Below are experts of layer 5 (counted from 0) of a mixture-of-experts language model. Rows are named router (the router's row for the expert) and show model dimensions 0-127. Each number is 128 + 32 x the weight over its row's rms, rounded and kept within 0 to 255. Numbers have three digits each.
After each expert's rows: a language model's description of what the expert responds to. This comes from a sample of Wikipedia text that the model never trained on.

# expert 18
router:154080105113185156151100130109112128092123106075113157107106105170130108132114173111118150059137141109129171132158145192150092151121100112105217180097101103182152091146161153147131094144148163096174140112095063085189145125136094100200179128095115127173080111148106173156101153166095109101172135108139156085160108097155104135144140080171147132125163062117110149104168137169152108072085
Description: Clause verbs and commas. Auxiliary and copular verbs, commas and and joining clauses after a subject, such as was, were, has been, became.

# expert 31
router:168148028128180062129098123092155077096114151102098127111116124155136116127130163098103185085144109087061143047120147141142135177126116129102116201153099068142153092139144165113158116125150141118134219097163097118149171127182107098116160149145113133164096155126114151091114154145130100156149134135132131080115185105174067113137150066206090144119163134084109135151145141140124094108114
Description: Nationality word endings. Final pieces of nationality, language and proper-noun words, such as Portugues-e, Argenti-ne, Slav-ic, plus whole adjectives like Russian, German.

# expert 4
router:156102075135185122133092136129123147099161144142095124104068132176100138101138144102139145126114151078138180122162181140154138144154134085143136141146086172183091150115109118111128105104125167081163110091173104110179181203131099061157135167149124032172061129156094099097107174121145100100102107093150148086092156106162099175151194118169197149169100130091146131116144144137120092135159
Description: Line breaks, punctuation. Paragraph breaks after headings, infobox lines and sentence ends, plus opening quotes, parentheses, slashes and dashes in structured Wikipedia text.

# expert 16
router:136077071093110131160088175109068136132120192162140161141084136111127108162143075155084108102175111186146118093113175160140102115188103066140123147152078071178177130159138147118112139158154187130117129137155111145162189119182132089189172185116159103183068125168083152109129157167140122125144122086113108075141151089174065106136158107138102104107167132112148123140095110131141114090108
Description: Sentence-ending periods. Periods closing sentences, plus semicolons and contrast or degree words such as but, however, very, more, less.

# expert 8
router:113098103120170109176159171136157086123102157152134127128090096149104158157068096127158136139146096169118153134168174150116114152107078079155128092172085083125135114128117128090156064158164091086160141126148128109182162123123080103152190166143106066154107128148050128141085182147129124092139101111158150115153139052184085105157207107165120083112142066144175161132144110156086127129086
Description: Line breaks, short prefixes. Line breaks ending infobox or list entries before "- Field:" lines, plus short word-start pieces like co, mo, bi, top.

# expert 22
router:162114078069137125142128182143183188077104144118111158125077115188136116164101148122071153132162121162142201094160139127112120209147111168121175176136144079163137145164116182090173110176123158112113142115168094131185167144121113089142123171150138132175092116128092128103096141130136144118130147125184113096129175078152056075131149076190135098159115109101117186135120111166114089157133
Description: Plural nouns, subject pronouns. Plural endings and subject words, such as they, he, people, members, groups, plus modals will, would, may in prose.

# expert 13
router:150134099150138150109131122124122174151149121163132164144117134187137161150132116122134174167117095098106167073109095164133068147162170094152194155172087087197160146133133111124088120091163094127159190095141140123171174153204155072169154154139101057184112104188093198121143085183161142153122137111133082114132131109138106062141141105157085103152124080112141186113155123112100141111101
Description: Dates and table separators. Month names and day numbers in dates, colons after Born or Died in infoboxes, and pipe separators between numbers in tables.

# expert 3
router:174124099127168099104136170117147161090122138128079156147124108173148144162121144097125149112170090131081131067142178125096104218135084091169158202157122078098146125127103129136142110110147125113120183100139074106134190172168148107128157162119087075141099173127099170125163096114155099140118153132170138078117176140193065100151167074208109146115156103098120125147150127177092073135120
Description: Surname ending pieces. Final pieces of personal surnames and foreign names in credits and result lists, such as -ić, -sson, -ez, -mann, -es.

# expert 17
router:191091136089175142129134119109149143135170135135048135082108134092122101148122144090162171148186124128143161130127135109153122142137105108164142121112109097173141171178092123139135080090153095102163164110179102064195148128176110089153145155137070070213075115149102135083133077146149104123156167120144098111140155112180083136165162121148088114129119061125070192145115134163089139121074
Description: Table pipes, past verbs. Pipe characters ending table rows in succession boxes and results tables, plus common past-tense verbs like held, took, used, served.

# expert 11
router:146041078094133121109074184107104112111119149107100171151137105118096111131083097130084113098170135134112200086133165122117077161160142130152160158211103128191137108162137133104145155119190114097155163110161115128169152109163109075135117146131097121163078125136107095095179154173100159136166130121138120133105134110204068140131189073159138106094170127097128205158168137164158102124132
Description: Determiners and ordinals. Articles and quantifiers opening noun phrases, such as a, the, an, one, several, often before first, new, or of.

# expert 27
router:156146074091185186147192135146083147118169139165087111114074105113107127159131124125067169132152100091137072101119160138151093088180106090135186143145113092147171097150183152101155137118151165115120189139143134094155152188154119097162163145135101112144074081142069145140131167153160127122137156120139120112090105075174111155125167089163130138108131073073091204131166141123080080165149
Description: Prepositions after verbs. Prepositions following verbs or nouns and before a noun phrase, such as in, to, for, on, at, during.

# expert 19
router:158109041114145103121120132080153082064122167126123123092113062112104149165139114116113160145131162146098109048168116126130120169150096123123153174179119141143121132130121109134193095060167125087123188121152109178152197115179096113170174151130126093141109182152058182135149107110122139132114163130104147109107139096179099130191149119197088165121113082108122122119163108129130066161098
Description: Place names, directions. Geographic name parts and compass words, such as New, York, North, West, County, Park, and endings of place names.

# expert 0
router:200088122139126133148156140160126119124133194133090159101117110084168182147116092092038155116114137134145137107158139145102066195137105079142182157162066133198131110165127096126151127148145108121109142121131128120168131164137136090176155133133131082141069136086063155168142100184123117085167122070131159139149128073163127142161172146167106097121139060108134159141172168164170076159134
Description: Short word-starting pieces. Short function words and opening word pieces, often inside tables or lists, such as as, per, up, the ex of executive, + before numbers, table-rule hyphens.

# expert 23
router:157121121130140139160080193088107166100121080148126094109122106148177125104096159147096118167163116134155116071108178141128134174160140078093140129190104144146148113113173115110143142180175173101132193127100141152214130178139086074168167129170094058146082154191033120088138123143092111079166125103172117141152102106158104145158169130139113145114124085128165138118133148151110090174133
Description: Word-initial fragments. First pieces of split words at word start, like ext-, insp-, uns-, l-, c-, often lowercase consonant clusters.

# expert 15
router:180101070111109115096112157117108132154122154101098126119087087127085169166121200154105136091175152104095125102194159143105089124140161078168175137184107115191181127121139152059170114137158103099142172121140108129154166119157094097152173133157089131161111104148086167131192158150105072136165056091165152116135139126184072126154135060147131106138185144086120193127149124138121125128143
Description: Determiners before nouns. Articles and determiners after prepositions, such as the, a, its, their, several, many, as in at the border.

# expert 21
router:185113061117182118117075114135049184076103124134122120112087158168096075189099116119103104109130166124118186110101132176088096151160170082138134086156110134206113129153167183063154120130121125111091159113131148106165151184150106076146144151105139051195126116110072143116147117141158087088138172082165130095128152137145097147132172137174143121142106097147132107143139139117089095109106
Description: Headings and brackets. Equals signs of section headings after blank lines, opening parentheses, braces, brackets and dollar signs, such as ==Career== and (UTC.

# expert 9
router:165121063068175152156120129085113156095108118161131166097103147142105173147141127105117129118167128152108103135100110134093122163154099087132175164179073086161191116151103139172172105075201127079172185092148096078145167169193138109112152168169120084135089169143138191160157137112109113123145128135169165063145146108143116142143174120186080138134135116085088137185125133174127116104139
Description: Table pipes, first names. Pipes and dashes opening table rows or list lines, plus common English first names such as John, Robert, William.

# expert 14
router:145025043130143139099090129098111129075116178130093112105060095140133122144120157086107154155143123131112133083195140135141098131155148084115161172164119094132129066140151191136138077143171115061136166115130108096149139110123185111203153168089114099196126127180111183113122150175140150114149111098130134109118079091123084154128145125138100118104124092090117192139144141147119063115153
Description: Conjunctions and separators. Commas, and, &, semicolons, colons and dashes joining names, places or list items, as in "Accra and Kumasi".

# expert 6
router:207150091095171102166092143139153134121126140140137183135113136117155086158153156114109148101193146159142114110149183094179148151124098092165167189159111085162166104077127135098066089159182149039140168129149151127204133147141117086179179174135139100153086133139106140136151129118109125156173094118113109138148139099196102082163165100155117119098148079128159165098121143127077089175142
Description: Pronouns, apostrophe s, scripts. Object and possessive pronouns like her and him, s after apostrophes, table hyphens, double spaces, and non-Latin script bytes such as Japanese or Cyrillic.

# expert 7
router:185093076128186140115117120119151101067085140134104146115075106132118131181164133102087161189129126101149159087151141120151140171155127112158150140154168126106173132184108175107163133143119099088073200084181160112185144093100136097132145102180152045176132104164092115148117112156085166102125146108152102108148151098162100078115150106172097172080107086120177197112132158144102138148109
Description: Infobox field names. Label words starting infobox lines or table headers, such as Location, Kingdom, Total, Rank, Home port, followed by a colon.

# expert 25
router:187121059134157129142104187088144126090092127137075123109101030134139114124166123090100178089178117149066151135145124107111140135169101074129115154179066123170154135159113165106113074153163131143122141130145105141193120203174100096167158154121126079164115096175077144160153119135171141166156129153166139063088149087158107124124144048122132146128121133096145170109129136149116086153113
Description: Numbers in stats. Numerals and digits in tables and infobox statistics, like scores, counts, areas, measurements and ranks, such as 57, 10, 1–6.

# expert 20
router:203088077096203135142093166061109123116126129150119108092085143138165129145133130113108129094126110144113109107154158165059158145142093081116108206169062107180119113147126125104192147159130158120182150111097095130172188173104137108139164152153123092155089081200104131117199166133166152122125132134078127122122155111167102125153125063188119136103147086110163148124157155130107099170127
Description: Capital letter pieces. Single capital letters or short capital pieces inside acronyms and initials, as in RAF, LSD, DEIS, George S.

# expert 28
router:168127063157168085130120110131157092103155110091143096137063120120126115182158114110114145135127140137111179086160135179135107134161099105153169209148089089146153131214098122113105099140105128080085124116163101133171167114198128094111168183141119081232094134168084154106122122160138108149161140167114114134155161077165103108125158096163059139157173102143135156117148159168137119131168
Description: Years and dates. Four-digit years such as 2019, 2022, 1988 in lists, ranges and prose, plus words like years and War.

# expert 1
router:177090101086155138148108138140164117147094117109175094065073102128135154160125199130074133092159105117145126108176165162141103175182127075191167107176158097119153085087138147061144100112141132098067156158134133073202152103150147119121156138150092042177115126167111154158170153093136076099146143108145110126152166091140083156150147117120120134117144153104110147147102163141173109070096
Description: Mid-word fragments, closing brackets. Inner word pieces such as ici, ti, asi inside longer words (practicing, exhaustion), plus closing brackets and percent signs in lists and tables.

# expert 2
router:151115053124184112125125121135125104131138132122108106105094112196077064116138134096120146151118104125143135094136132134147116153118156156128116174170150095140174149170112147096143077154134136073190171108152141147170161144130094090118168130173118105185082144165062161123149158171160149111155169132129140034152185055156067110174169107193082107135075159106133179135112111139124110109100
Description: Common institutional nouns. Frequent whole-word nouns after articles or possessives, often about sports, schools and government, such as team, school, government, water.

# expert 5
router:137137102114157152120116164150123128138093132118095101098109072160139092141098104099049167132134130160088108086143133092127127203148118054161147151139101079149093128120119120113114155114146162075098171111072083129199202120173139112181184148111078083166081176126046194108131127123136117117120145083099160094143174087182106097160146135197124164122120113079125131145111150108126120128141
Description: Foreign name pieces. Word-internal pieces of non-English names, especially Slavic and diacritic letters, as in š, č, -ov, -ić, and taxon names.

# expert 12
router:162145124144131137153148149148061129115127159121137126083101101114110156133067116114109176122180122177114109118187143149109159133202111103150140177158107114146136094148124122098129074148153148108097153120149148137188191109165079076192185159141107037118127172136106139151119126150128110063132141082134144091124081102193125145180179157207135073075118128141160167168118129145147086113158
Description: Word-initial Romance-like pieces. Opening fragments of longer words and names after the, of, a, such as po in poem, co, Le, inter, pro, Al.

# expert 24
router:109122096145123117144148098108183189106174141118080124130141100109122110177129186134141115140159095097134133072134165167177134186158158096151163191184068108215088113162115139099139068157094173078150186098146099122165098155124051084111197128121150056141093134166082135157127117156112115113180103098177124106129135113152114148162153130166132174110181130123147145154132130157139129140142
Description: Infobox list dashes. Hyphens opening infobox field lines like Owner:, Coordinates:, Genres:, plus en dashes in year or score ranges such as 1936–1937.

# expert 30
router:213094147094158136123148167132121155134121143087113155093140073132110128157101127188084174085141132130114155124105177158141123200145134030101237130132116124118103129149137136098118138075159171120091176129133110152169164155167139081136160156108115032126097142172084082144151106132132085108131124107105129106105127100120143137114177085191080111091103081128120144109140101126128076139125
Description: Mid-word syllables, In. Middle syllables of foreign names and words, such as na in Kannada or do in Fyodorovna, plus capitalized sentence-initial In, On, After.

# expert 10
router:189092080127113106174072182129115160070123131140141114147128100109131111116135147136129117107099081095093171124175145119156090154108148122166183166153109083163154136153112175138135155123122153103117164102146098130171117194188097081133140176142111104188110078164078172090130171089124119064168144154162132105162155078117116104142107069198105096125113109069104219141142117150151095119103
Description: Clause connectors, commas. Commas and relative or subordinating words opening clauses, such as which, that, who, when, because, plus commas between tennis set scores.

# expert 29
router:169075118100197136130124147107152125071117166098100127116151092182136119168132143092081180095165147080129190096104171189135116208144142110121138161166156126113193187131114130138121116147177111126137167094192119115182147175152113095123197170119098130127118143119065157137109115140154113078143122155191130084138148095170102114152198104152076099093140113105144126145081104167138104103103
Description: Mid-word syllables. Middle or end syllables inside longer technical or scientific words, such as -ogen-, -tor, -raph, -unk, -mit-.

# expert 26
router:124082103042171182104118139098122168127148149134136107100087116105131129142146135077105134080206170107173173072129136166182134152155109151167115161117055115145209112156129119133136096133116136097127168134156136127217150133162122097156173163160081093134102115107054165102168096135147164145110143074134135128143135141147091102195157125171076130125122144077113186076136121153117128118117
Description: Verb endings, past participles. Verb suffixes and participles after was, to, be, such as -ed, -ing, -ly, said, found, made, announced.